Experts of a small language model.
Size: 9 layers, 31.5M parameters.
Experts: 256 experts in each of 4 layers, 32 SwiGLU neurons an expert, 8 picks a token, a softmax router.
Training: a variant of Muon for the experts, 476M tokens, 7136 steps.
Below are experts of layer 5 (counted from 0) of a mixture-of-experts language model. Rows are named router (the router's row for the expert) and show model dimensions 0-255. Each number is 128 + 32 x the weight over its row's rms, rounded and kept within 0 to 255. Numbers have three digits each.
After each expert's rows: "comes after" lists some tokens at least twice as common just before its tokens as in all text; "gets" lists some tokens that make up at least twice as much of what it gets as of all text. This comes from a sample of Wikipedia text that the model never trained on. Tokens count by the router's weight.

# expert 173
router:106137175082131107178157153160049118099133129141094124132179081148167132132152153140150150071175182112171143147105091148126137098123091080144163116149150167173105145124168167111147118138143115124116092138179163095107086138085146081091120094110109088122130168121090197157120074149132032155122131122092166138141106149140122091150184124190078123128056104112126118130179159084155124086147129104109100127123117079151133190104166088165067116116140166170138157162167138102142116086144098103104104119091097165127107118100044138136133085182061092124151156135095135154108120102120095115194119167111111160149199156123159141119093149219156101073113114114127137127188113156078104069137116131106179137121110187113153119147148097118101078124113135106191127141142174099060100073096074
comes after: " ex", " dis", " con", " di", " inter", " Ex"
gets: "th", "um", "fe", "ce", "tri", "ist"

# expert 197
router:133142135167178164159168116170133110172134096106161144156114105157118100176150169142120073171145085128155150180098116136107153148154136163153106098164150109094095180171181081181109111088090148030131095158107157124141105147124124130051107131124121158167161113168132156122079164172109101098182078143135122181106144151113128107096109096147108103150098176201089100131126072133150102177129102195122154131076102155129082144126127139150158110154168146068224114189153177102070183129162121140135109109116179135123130134169174167121139140124134140123097106109137180190094118048175120146153066125145158091118118167082158149154164070199110054112112154108073140142167162122117166149090084164111121149087110113127138160168154114092115121123129141123167124133166151136134157158192131
comes after: " of", " in", " is", "'", " to", " as"
gets: " the", " a", " The", " an", " his", "The"

# expert 227
router:131149166122110162112184109175109105103161143131119149184084133144172114062159091049185085131142131126092131110120111122147217183137174167144111137145162078152155143179065154122136152114177071109095113141119132154182087111139141102111174118175121120103165173126090146143145166077142090178114119105132102124092135129142105116076208063133103111118048158122140154076153132141124106125111091140118089082148070180144180130101082141127117116125098116080137120144111159102149167113157136151137122090113146154174140125139073088120156158094116171118143188167192083165093119121158130171115138092200091169066108081194166117121066189109138136059106114130137094095150105133122086163167145076143138170080072156126136132173124106112101097134121099086092088133131105142144152159120088
comes after: " ", " |", "-", " of", " the", ":"
gets: "ra", " Ra", " Mar", " Jo", " Bo", " Da"

# expert 70
router:092100124139088130100138204163160155085172149110099103142119112125128136122168091059100133108163151116147155086148075077146100103069081081146141137187140149123154143099131119124105145121127092106132137158121086201171130115111091174164122128127138110193088101113119115070117173107126117155109141142154098093098109080128141093089113145134099076145154099139108070146167144117115154147122139172186123191174144150099141100125111089124160162112101105109150110080111071134147201183084171184152136126141167126179101102106072216164075138192149108067128130125108212102156059117135119117145120139128126066111106136152111163154165108149165107165117111088078120195103097167081096134101154180179109139148128069103096116061165138206134185160116098152131120099128127119159116172120129
comes after: "p", " p", " P", " B", " H", " mo"
gets: "cu", "ip", " Pe", " It", "ru", "ung"

# expert 164
router:126165136108118119165090163126186125123149119057041135189181071094129129097086128110173118173153110150114119124107136098114147109138170110100119131118111097111112099157159149100143102163113182138174094116201125163083077089138110174155124098130164097143076084094114169121146157119139102137065116105100145142109111138105177106141153140122192153127170159146133138180097070160143122116097092134115151161123143131146126120070189190098148084123130084067129102080192071094159144031123168109173109114201150140184147115137102154063186200135156114113091108152145161113118119113093169076160172108108089153095061144134168062093144153147098102120149152064118105142113134093165074156143121182172142086090131155082114093123079111150137144114109111121141151115094133138156102115104106
comes after: "\n", ")", ".", "20", " (19", " Party"
gets: "\n", "==", "|", "-", " |", "==="

# expert 94
router:099135129155180099084099104071141101100128134115096111158076175087136136119137113183083153071108115148111190061180111092110154146141099152094165105153166114137113124131153114103169118144072155105197135132092117098076076133135135121129101156127125139111104126114163097096176154157099145072147126123092128189140114128155082180149106190091112126103140215162066095192077116078164085146114148132070143145089112124144111145186152139133141125108120083159118128113080125173145120167085095130165186150143207140077157140172182090141127113197108075112101116080103076110140152151140170083143059164131178157178099092122132102144171148058082148128140108202174157160130134136077133143087169118115129107108183108149088128157141139168176089144090105144110110113111134168132095117128099
comes after: "d", " Har", "t", "n", "and", "ill"
gets: "s", "it", "er", "on", "son", "ton"

# expert 162
router:158113096071151104075131102104128126090157080091176111118112124155141140085138139134107119107099140167165142146092175152119162132183103153148096073138151108170121154142157166145103164096073107163155145142058119160071151147107152186103145109098128127130064143123140181114117134117105132097132127181075114167077121115123071154121094148136203155069109093157063085166149130106162136119130163125148140176101187127150139069129095134069144160120117173170143162156083132058092113091111130145133133103104099112084098105150064116100137143129158111141167110084094055133135117181176107144165119189135171139062096080064171138112203155089143185135084127145115059125103072143205133116091142176057114113160091126165105149114116135151115129160143128101122114126096130159205143163131136
comes after: "s", "ur", "ver", "ch", " se", "im"
gets: "n", "ct", "ant", "it", "t", "ent"

# expert 80
router:122113126145188085175141112130091160149112168102179104182097121112147096154155129148095116188163093113137179193135129143130145111137112143151125134182107083156100150128146084176083125126155132097129047121144206116173069141125066135170102101150106213155122134165104068116117135132133122098137084119178061191162132228105109099098104110123095123097092180164101143163135110141160072158144136134097148161118090144141120125133163122168132179153154101187119140103134141103114159153171147143127139092140142169120140137198160152113139109141139121172100153185140125152118134035175094116110101090100135093117034145145077134114105035130128117131136128140089159149116120158102165170084076133153143131113131107066110118108152120107113118102125149129222151135185156060112137140164111
comes after: " of", " in", " to", " at", " from", " on"
gets: " the", " a", " The", " his", "The", " an"

# expert 155
router:126112130118086182190141116160142107210106124120133150120121124136159132105103072087182164107157117102135091140154143115156113142139149122172137058112116149095117176100091137136110100117156185133092110115209115159158110086137145106148144195156123110123137119082111139178123178071128135174071127117174148085146139128075179095145129115175132154113107089122108164070157101133136175151097161119102127086118124172143126108153108127149133169124135127070122087144151158098123170165061099151085135089140151141054094119099160202124091163173087121165183139088155101156064154165104100115142141082116161134152091124108166180127123111054109148104101121137070075107139115093166092105111138105051162181146121195144102187132151077173189176098120102149136080147117076143069116144093181
comes after: "\n", " |", "|", "==", "===", ";"
gets: "===", "==", "|", " (", "\n", " 19"

# expert 146
router:056131085085076077157102160135120139090139103182183099161152132095158080173147161090136124167160154071110105146101132117139108103049159116164159160093147146127139184146088087088145152151163135149117138143088137108131143189152089092108179128144147168094166091113189146150163117122156181105141131083168089109145080218189135141083129110133098113118159088107151081126058126164169092086170135180081137150109111159156131125143114168107144139091082135077115078115111108171152125183156151194127131166118093138068187093143087158132096099156164060198080170155110127153118180094150150113107081170153089085140100140120117145138097122173160126156117183097062138086126083126117134126100147176126161130158144141130116095080127124119149073099137163160149137134122146099165101113104168
comes after: " |", ",", " of", " in", ":", " the"
gets: " G", " S", " Ch", " Z", " H", " T"

# expert 116
router:057120091122095100179148086182195128174132138186130082129125131123180102133125133115162114097127089133161099137121166128149092081045145153143150135127168140132197151135154061113155087136156129163139118184156144121141140165122133115120100125135119164054122169101136148164154144072120132084154129073170106076071075209110138128096118076146096067139096101154104085115069134116118113140129180148096132148109126137187151135148108113087115122095103155139182111169099122138133155152129143111202158145130073185064106113123086105126119126107113099180068179166089096095146191075102104136062106132150158074107128189111137152073112120085179108141120182183090109159098080127114126103116158098145122145128106117161123132189162110130161132101105161139083100111089153114215111130126099
comes after: " |", ",", " the", "|", ":", "-"
gets: " S", " K", " C", " Ch", " G", " P"

# expert 219
router:091126143100105102102161069082124113135127111134177079131135169119173129152181142131142084104097153138053126146056120167081137101089179178161121163106163158083131121169174095114129128134148123105159108084100161142087103146081142161099120134093096116167095173132142116111197125103145155150125143161158112107176065154170157126129135127142103081139099117166109157178131084116149105186103099189125091132146117169129096122097088113104180086110117111142121138165132123196098091104134102157173112168137142113094092152202135177142196134143125160173113167142203175125120152164180114135103099121136070188108185076123144131092125147148175105122141162123132095157078168214108150147092145095079115154131106118058160143096116135173187147123166160102096069082164134173098117110157199
comes after: "\n", ".", " (", " \"", ",", "-"
gets: " A", "A", "M", "T", "D", "In"

# expert 76
router:087174142109140146110072111085130131163114159077101148107163108091127059156115151110136086116153081115092156102119129069185104109148124065081077136112077123059131111179154138113090131199175189162114122124142157130114119154178137171088121091152154208149098080141096148187133127120169093107057127190164121176159087169093143117101103106110186108103166150139158122169127132134172145185119106103081136166138128155194121163123158147147128084133113158068147181165187158123172106068070158178149090170211132124112110110140086101149141114122115099148135132144116108154134110151139139079155172125127113178150132179117129118145122131121083108116164143101123083145089121156155095150160082136154089126108105169162086205042067106099136140120128157108141147146126100099152133096170099
comes after: ".", "\n", " |", ")", " =", "=="
gets: "\n", ".", "==", " ==", "===", ")."

# expert 245
router:134093178118089171076131161108150114099069098109128084146093101129047114158164139135171158120120125137121081112098130134160119117110145167128145084096138111150078097119061085082097142111092084188104082164122139141148150102157130190101134120103126095176103182097094149149118142120085083103119124152117162122135144134194152048157109165132131159175167175135122132150102154127118155146120172115186141074153172178091119053114122103079134122142113153147126110146132113076135125043162099146136168155099080132111140068104169160150135127174118176133157089121111135118102105143151126131148151071078178110115157090125153057088148157201178127146171130066107096152141080096170171156195083177117161130162107137102135157141145125077148086157131091129121083154152134122150214177177095
comes after: "s", " S", "es", " can", " dis", " to"
gets: " in", " be", " re", " de", " as", "re"

# expert 231
router:085099131113112143146084095147143159163139123085137086091152133118202156147083150165088111137073182108146159175138135171151124103121107183102202106104180096147142097153184118126111154109093189123175154097189108183136143085144108129142142184138087104116131125082163091073147115109085114155135144151119170135104067101165092161185093144104147154090115089129102137173109113186148115147136179194127106121126135139183122160113053077123182153100156098149134116127137130132126055165204129090089072130137174114102127131093149173116117120106070116115162198105139136114107099169124144107079163204117074103095165133142077119092133131113106125163117138164098073135096091135152091099061092083162126169111117089120060133083157095128105139111138052117104091134143161173095153123117130
comes after: " U", "-", " R", "S", "R", " \""
gets: " K", "S", "T", "K", "B", "C"

# expert 71
router:084129094193187162140186160117154114152072138123127145176168159118160185187149081099121065123079113177077134096155157125125137151074152080081154139177143133169117178116103153118117108112109111168195160150091056106098147148075101163107154131108131137158118145136115141085112129101102134152144129102132119136079175069156141088108122116164079064155088156135172153161100143125067161077162136168169181139123060149142116135116107177126121198098100116149128102110182191160141118151146174127140180097144151138130155126148143107104074156175126119120174139204120179136161123133092165113092137090157096113132145128154181137118163131142172070091160129088190139156069100143096195143063150175154181117165123111157109108165090098125080128135103112174124091134125114151128073135124152
comes after: " B", ".", ",", " the", " b", " P"
gets: "re", " He", " Ro", "he", " Bro", " he"

# expert 205
router:136122103198095126158181149121106085165152176133077146137147093098123138142057114080158155098130091144118110101091123208113103139093140099155093129164171227147160149133140134115122151122074118126102132124053125121143129085113101089104136099181146089159105107078130131164142127132142143095138145050130164173115177102107087108146147102164064100062095068058162099117145063125118145131122158131172133173127129104146116140133130115081141094139131144138060148170135202147097103094071130143121152150088141127103137102145152155149112072119068140131156073180101149134149168083135138131152116106119203092087103137057147188136127136127126111138089074096194131072109091154160197188108156115186157148149124169126116115170110116159138161147090102159187151121074147115118166148108120
comes after: " f", " p", " F", " E", " T", " N"
gets: "ri", "min", "li", "tri", "/", " tri"

# expert 214
router:102141151157091099109151168121169099076180142168151110173137145145140108150176088098093092155181144093077124145078098085173132119092150156122198119120124157111139143120080096074125089123166086148144111185070098162163164116114106128099116121154137230095142144135161057133097094116112182089164133087154111098107105203161148151140156103173071051150134075119115098110139128136134107177118134112117123111137111147168126107074061102079129163101161131055143090130129116188153135183073118123175119173100112166126147074131078095156146140142206129186131152193148115160084129098161140158101109068167059116094127135113119147104088167148139106110183115065068141079119175151145092153163126149116108124141111109127124107112092071137147074158116138157108142129122130155128119123162162
comes after: " |", ",", "-", ":", " the", " of"
gets: " Pa", " Ka", " Ma", " Ba", " Mi", " Ha"

# expert 163
router:087094140102153160172143069097140113165100089070136078160108161117128106106147090095216097093112093121156134182099143107090143171116125110153190125088101167100098156121147121082154089093141131109102130127129211084147124122113130166179129093143099106117131111189168150130135120097116137148113162082126125114074100138169102179141083082144137112119142107160191137174130170121142156159143125135187099089093123093155105110120079149062135186078163173107133174136142153145170101184154145117195071121080112146049143075173149142146121204109079149188149136154127061094126135171150130133110088179064130111098106126152100090117050138146133139141124170099135140113100073183156119127134126150103125133116118094182132069131104133094061116101141084102093149113121175180130113178100133
comes after: " |", " (", ",", " ", ";", ":"
gets: " M", " W", " T", " K", " J", " L"

# expert 159
router:101104086108112112177084192175083076104090117133142138137163082181158107100157123169126107117101094154116092099100110167100096112074117076096168146184128162076172120106181215086174122121059099096108126149107127153164118122114105107176152139157088109113123137107078142150156139092186117173148096184129132127155143111091131112187150106175189144084121099063135121141175135149166183134061102184151107195098160091087148134145085093105163108111109125145071099121135162153163149162121120122170113109131157114153204160141140168113116136130205147142159124131141130097144080115134116127188067086110131105103123106111116081190171130093139120110151106177078143123081115138110099109180166121114138190175145160150170155071142137155071135139078103132148125141093125074086128088141102
comes after: " f", " F", "f", " comp", "F", " ch"
gets: "at", "as", " per", "t", "H", "i"

# expert 154
router:159092119130130130139108150053088131074169148199112082127104161073159190166160160118140139120127083122098127076172162126163176116143142156135170126137114161164127111107198083162129120143142136110152136108152074155162159139110132122156143098187061155139088187121120117113131074067091158117138101177121095104091112143176127108042104120186158133120086103131104159065161085136145172112082205149115102161169112089144125128118125134125168089109126140169108129137123201211099154136151107131117148121089117140157086152125116178158090078199124054071108139093135107112142117153131181168115112100132130099126154086118128178136145109119154155077170130094145164095115100133140129156100164115080055115091114199156158100130108162142203152105133119118088130088168092127118093071081129
comes after: "y", "J", " Jo", "\n", " Mc", " J"
gets: "e", "se", "is", " cl", "pe", " Se"

# expert 115
router:068131037127125168124145140134122124151095090166127151177132113082122169176162105087122132066153211112083148110146167182099095192131119141156087075123141116178139153124110133150133119121116095188119084161099128154104094061130105103130146124112106125172119139143116152093070126093103152180103136130106164178111080088131118121134078145161116105135085120124150188138122132118073125097122079170159150139178042150186123122156144118118124142120064183175124099039147134126080114146170149101164085092092151148145157106166168099096088051146089141097201152174111148183190131171096163116090162077135135132113137106116144124106128179120174143103123095131194138184072084156151176112117146110158177133135122161084152117131088121132090147131101079132131110139177149125117093151096153
comes after: " |", "c", " P", " G", " C", " F"
gets: "re", " se", " re", " —", "gre", " Me"

# expert 222
router:066149150100123102154150101100108175121149096128151141106165142147149150124120103141182103158138114138169095127095152177136091118052121121106121201157157167097124157185101098121129160070133096141067113142142135146188100081146166146160144101141112120147091152145162150113162114099067195103139131169075105098165164097161159088114121088105095099098119087122170099117118116151102066067180141131141196119112168150136194146163155116112185080076105121106106143148135104155106090149141122127125147153104189135141161065091127128146049165170123175112100126098122102123113138176103146159050165126156150102164155245174147091031138132152116095093126154163115112103103135160094101161089147123127174086133090099112162119146145130135074058168132127081154168147105139162112138104142097
comes after: " Al", "al", " Ta", "l", " as", " La"
gets: "i", "a", "k", "sa", "z", " P"

# expert 201
router:104129147094142211127126146139111123103166114162136081116156124102137162133174129132115136134203123119113137064130131087158080100117174150169086142121089091145144138152056078153076145096162105197106109100087103113116112094096127109062111107145109158105147129095122098136187078107127090194129132145192157091114109146132114084134126100184110088158168123051114126080137146087068182119175146136119164175165068143143156166156114114162147167073196136069092128118104097137104154115162133135093100108124155122148140164132099159088119113103135113077097165126103201182132157128100172143114123114196120092103127117145158183113088158110169120125099064100075132111088105118141214132171154158105121183131117176168172121184159118095093102117126149166156143197162169079107126116156115
comes after: " C", " c", " the", " a", "c", " b"
gets: " se", "o", "ra", " so", " Se", " dis"

# expert 104
router:151121148165106168075148155126121079128200099104122140091108115157144094095113137132114136160124104156071164060114096126169135125086150169122130142143106190152092075154086178110142144127122137100139132101125142178097184171124134130101148078128123090183128219115033069092123154164160138123160117090081126132094117119111114096034132138149080116149149171127086100123125130103121126102133138109159104165056135143116151108081096108106105060117121086140118149129101091148128161136159183077089183117119129162180160113153144142172160109142112135116126109111090199116089096111095159132090133087206085115109154130118163162128105143065162119124200123077164140135136098141106088187136127125165151088099131155132071139166075088151135054093091089097093091079074169122174133127126088
comes after: "s", " d", ".", " p", "d", " S"
gets: "la", "ra", "ha", "ma", "li", " la"

# expert 251
router:101191139111105085168149187116131124100119092084144144123154158140119141070147140215145168139125110087145156083120125111184074093163152152097100129116159140096162094103201146097152167152075085099156149113178073161150183206126135119110121117081085115112087098116126159086137113145130147147133118185109147143130150107079152143058151185076120147066106120185137141146137088113116109162150071088133109113150164090109121111168110135095117105155066103123131131186091143160085096106132095148143121136183158132066131164075162057092067086165163104090164086117146126118110166170130110094168130165083192170111105122152174086086159065124091153101137142120175075141105124109123180150091136139136107111116115139112095112172120185105157053136119164129098125152111060161123134126114085
comes after: "th", "el", "le", "re", "e", "ne"
gets: "er", "ak", "od", "ep", "at", "et"

# expert 213
router:165182128163179086143147068168149079110112130138160185182082117119134111125129184111097148120193178129157174174156127123109157091119110146163104138098142125150062129142151118208043135109174118134117098114107183129173112112090102098121088141148136147136179088156135102166074154122147105084160114103122138150122180150122147142164145087177149099084068097186130119087093065121141098162102104150098130129100086146170093119129213138141138157091136140154131143115135147090087140184153113117130183101146119155138135082165147169105139122082121118164171175157134182164156161069184091121161063127127134103108040133117149134141096110142167124131125201163076151140158121156136132110140102185158169142154155111150096134073148089102139085103124207066188150105105140119145130154171140
comes after: " of", " in", " on", " for", " to", " with"
gets: " the", " a", " The", "The", " his", " their"

# expert 174
router:139154070181134150088060149147169181118122119164116091074137161175153191086120088124126141146084136099069108193124130168148120132166101140104071122084145106086110178079103118137099167119155149152133106151143115113130145127128187139104145133157096119140134159137089033083089139100085122126159146104152089115168120095141155116122122130105113140121158088116139112144086142165071112147118085148138157121165143133114123121117092089150118080139080142053117139120130084105157087137131156096102097136129146124197141141067173110151134182077154131119181101104195172149083110135129158086098112085130191129133167118138070130123121049108117126181148108161132183187117133241142085162131157111107085102136083152169148131112137163087115084105117137092151144204139165159088196159106189
comes after: " a", " h", " La", " the", " Ha", " H"
gets: " ", "in", "n", "ar", "un", "an"

# expert 118
router:151156132155141116164174129158100113180100103090127126116118114149100107170161149131097055156123100123149132164100133135137139151137143198144114123186086129132082165167179101161068109075117140056119139149108176114164091124112134130100109116152079198188148115194096132120123160171107103135166090132143121160124167120117168139092092094185100075113095177165102116124093089152118087190096099206106149148083103161153097181080151103159108107187144141131203110156156170092068171139175114132111123107155167178086140158196177160106144101119121133157104119122129162152151151049176078150140061105134134141133131128104147155154160095138135081143101168127121160147155168142089165183095120116104159140072139120135157136150140090105169135143125192106173124115159129126083184161214109
comes after: " of", "'", " in", " to", " with", "."
gets: " the", " a", " The", " his", " an", "The"

# expert 233
router:158144136108175124131056088145206117127150183092163145148181150170062104158138144127096101078145124109134113075141138184067140151095121163126103168182112099091088161145167149167107130082124157078172085121117111033169143172105098105162138139143172118156133137161101111123136137135133142116135088100078105103100147067068132141072097130059144169186105093182110098133087086146148113107117156123130103161126177090139097169080176109158143131130127112114160174155174151183223133061081111142133122093151151139128081159154112130158141145136118129144100082138125090150134092176143083138121162097128111117166122113114128147144126140098111098147125125182129118139093169130104103065091103109132127074130127071104075078144182149138045204114128130147124091126124096148064083101170137
comes after: "s", "a", "ia", "y", "son", "ton"
gets: ",", " and", " |", " in", "),", " ("

# expert 216
router:074124089086145063141143117069137141161130093125112088099111123114141116090158104116128147115143068124176100146094129166126153159147142101148162087190125114130178171075157110137118139151135101138131194090117061170122086099117161171133171084110165118144130171131122117120163143108131114157135146146124129166152178094092138075194104108105155078119110147149174118141077200155093143074139171110093139130105153105061111080141146158109133116136139105144067087060087058088117150153118168064141134065066150128170129090161074074095104107146082083151139115080141168118163114185118084124151107065163098150080138129130120055110100105128163182098142128136161130144115136158103077108170147153121140202114199160097138145143198136193132178133115117094130115090098115135087121158124080
comes after: " ", "par", " (", " con", "li", "la"
gets: "t", ")", "20", " (19", "ice", "et"

# expert 199
router:145129176146083133153072142063162099204140126101069152117156084099074109071100140131157100110139076160108082120158149094143130131093112097116101094091065170109105099146121108131143080153166197172140068114111108140143120182132111196121146173139134109103085111090082174151163158110136136134056144094114077097158166111078157079135134117138179169101142145156155119157139113091064185162085094121089148130083132086143152129072202096142148104150094162103100118175184107171165127119127111121152075096147125156151130127083113101110121218134111102157111126112061059162104150163117106095122106090103138102152116147124148110123114123115105137074143161102075097140102119094152101158183137096160141149109142189120155195084078074100156158117090114137141112090102116124056138100112122
comes after: " |", "\n", ")", ".", "---|---|---|---|", "==="
gets: "\n", "|", " (", "\"", "==", "==="

# expert 114
router:175097105147114150110153141097106139138160084160158130114166153141121090112168138152140136150118138086138133124119139113186176118139131133174076121173094072087100147146058115086071137119129067086098095115088120133153183073071127131149128096112120076132115137156097124140135142116131101169095170140176176067143104163145129076119191138105118165146085105094148099076160146084162134152128080094158087064150147122163157100146117121116090150166138070111130116090105087179124077145152142113097126051151166164113182185131082072162163094082121197189085103142118142111151112140127100119185100102118065209043132152174140171145086166103155122065141162108142150125153112151122075141131170132120149118115118137042141120118138138141187117172122179145117108195151119173124140087103119
comes after: " ", " (", "-", " re", " de", " De"
gets: "mo", " mo", " po", " Mo", " Po", " Bo"

# expert 125
router:128104165114134140095101198153141126133053085157130073111171147161079135155134113209095163166110078142117154095082142140193103095102125131147186079155140112140137133143073129092142186161150125136111111095117143145193170126135088128065140134156115073173115169094118059100157144140159132133097133137144113106099157157084103088105144193119123158121165146122097081129174170141044133147148179123143145080113135134144148075128121175100124134090133097150131119155129185150113128094107179183093109165110138149112139129074188131140133151106083177113108163142106119163149148141122090168125098107138115046087113160140076103085151111131161069125097127096067142119161092123150061155113143128140173122128090117208134129131178103112175114187124145194135144133104185099089206099145066
comes after: " S", "s", "S", " ", " G", " south"
gets: "lo", "ro", "co", "ba", "va", " mo"

# expert 117
router:155147112074135109205160121076116174123093110113106112067104171139182124108107129101110176081122142094154169156101089084140177161116083146105115113144146085111177156087130128161149104099069085142151196119173093143162095125105185157156130079141107113104135118102151096195112121097160098159132178133108151155087129072154142205151129115127161095123123090137171056158118095103137180166119130150144145137125164095092090160160137102130135143134131107124124118127136128132140100179148057112172175174117154129142068092135166166120156146111100094114189127142135070100172184136039120137142149117167148159076085102180125093091201106094134198165110098086184141130085132103094127138155148131183067080147084134178093114148144161125107117120106174099136133141040105112152127133097101
comes after: "re", "ra", "ri", "n", " W", "fe"
gets: "w", "k", "end", "and", "ak", "et"

# expert 198
router:115107149099105117166116110101138128103171106093109079162171145139186150080063199167110128063087117127095164099148140125106173158165134141167147129112150094141059119171172149068175153127191149169105144114095194165109162203145136114117141148162100134126158091139118079085155073163162137177105103200125170183171080142133058163141129108131088116087104127079079164177098143106109070066080165129145170119113066108174112123121146110073106109130104125191080160129069143106080100168189108134120105105133202125086170174115121116114074156139155077140089148098167139137177123146103108110162118180112133101141110125143141082109133087118123113127103123210147120164134105168131134150069131101170146132139149095151137098122075172139143142144142152107107080101154163128129140145114116
comes after: "-", " T", " (", " M", " \"", " G"
gets: "er", "M", "C", "H", "B", "ers"

# expert 254
router:146100088217129166109138140106138087078143107140118110153149179124110113107173152133168133162089145151099147117114187083128086132127127156165181114186091093113084155109078098062128073086173094112106097105122113149159136088087166117099174062126148095131193136151085099113125183142139142130179180065143109060070178136099112134085159099095127134117111071124162108144185095164161114118149117112114173119099110094163168105102066138108105197117175054138108117138090155159190151140132151095113121134116074174117126123153094063173128180161185169172070113139144150177198152119166136071130150065108086155065125163130088107117075125113115104099086117156108132170101154115085119098126144145139108136153084115131100120118111122153158143143116110129082121162133113145071084111097137
comes after: " the", ",", " and", " a", " of", ":"
gets: " O", " mo", " co", " Mo", "mo", " Co"

# expert 250
router:160139143114209052068102107075146104144158155094128198070153123130147106053116084102132068121160161159086149157139114094129082101064098155129114159149150135153137106138098148070136124151097113178096097155112134143080203107115097135156087159105169126116116136150099119121175172123122123159119119124182141142089150117152178114083125172154128161161098074147156071107164062150112128145154143174144150151128140099104089151166100075170114124180129107152118099202131117163156091139127178132134170124106143127098163129146163153166135136080118143131087074100094115081149191198147100104132091114094166122163146081087096161148109114125131159114132163095183137064093091122116173075139073095134131110152151129109124126168182118168199099083108149090144102113148094059071171130085114
comes after: "s", "ation", " one", "ment", " University", "ed"
gets: " of", " in", " for", " at", " from", " on"

# expert 190
router:145164152224157074172089071133101074153110203165100127080154094111147160138106124084122135142099170102152140083171135112106111186132158077185106110067144186121148199148115098091124109157138206102102166119110096140161151133087113119097146160134149105132100147103146083093129143097055156111145101144113106069089141163067137097146118133116085085089102060082149085155150119089058148161114150080159159148143127096134140148147126100061166141133103114182106137130137172142144115130128070165168097121112179145180133094129106125097097058155095123154120093152119129123132157097127143130100129121091193138109097118134084162092125141084101181096170098114123096076181058179112136111073147077166147148148139189112144121110134090167129111125107086117161095128114113174079104164116127
comes after: " |", " Ro", " Jo", " J", "|", "J"
gets: "ri", "-", "–", " Jo", "\n", " Ri"

# expert 98
router:154110091175153077075056129138169100072097160143107159149074066083100133199080141123086135111130091167134110023180105086127152168115145121126142100100080139178077113112124160135128160115119141058108065140138139126156137196127086177131101171156113115164144130131146150083148151130098155130120075197141095134117126175150160122154081094089166124163181195173057093150128118104063084087129129135076157117086119112122117120135147135141126141103118092183102109143114146144157126150124108106097109115094095089127127110150090122120125078201136156076070158119067090112104085133137082126129092133132116065091133041132157188114072129092119138099136121132140154125124091066078126162102129140148123131150148084134161132181102122143168131177107104132066137095159128154138102174127117
comes after: "k", "s", "ing", "op", "y", "ak"
gets: "-", "le", " ", "les", "b", "te"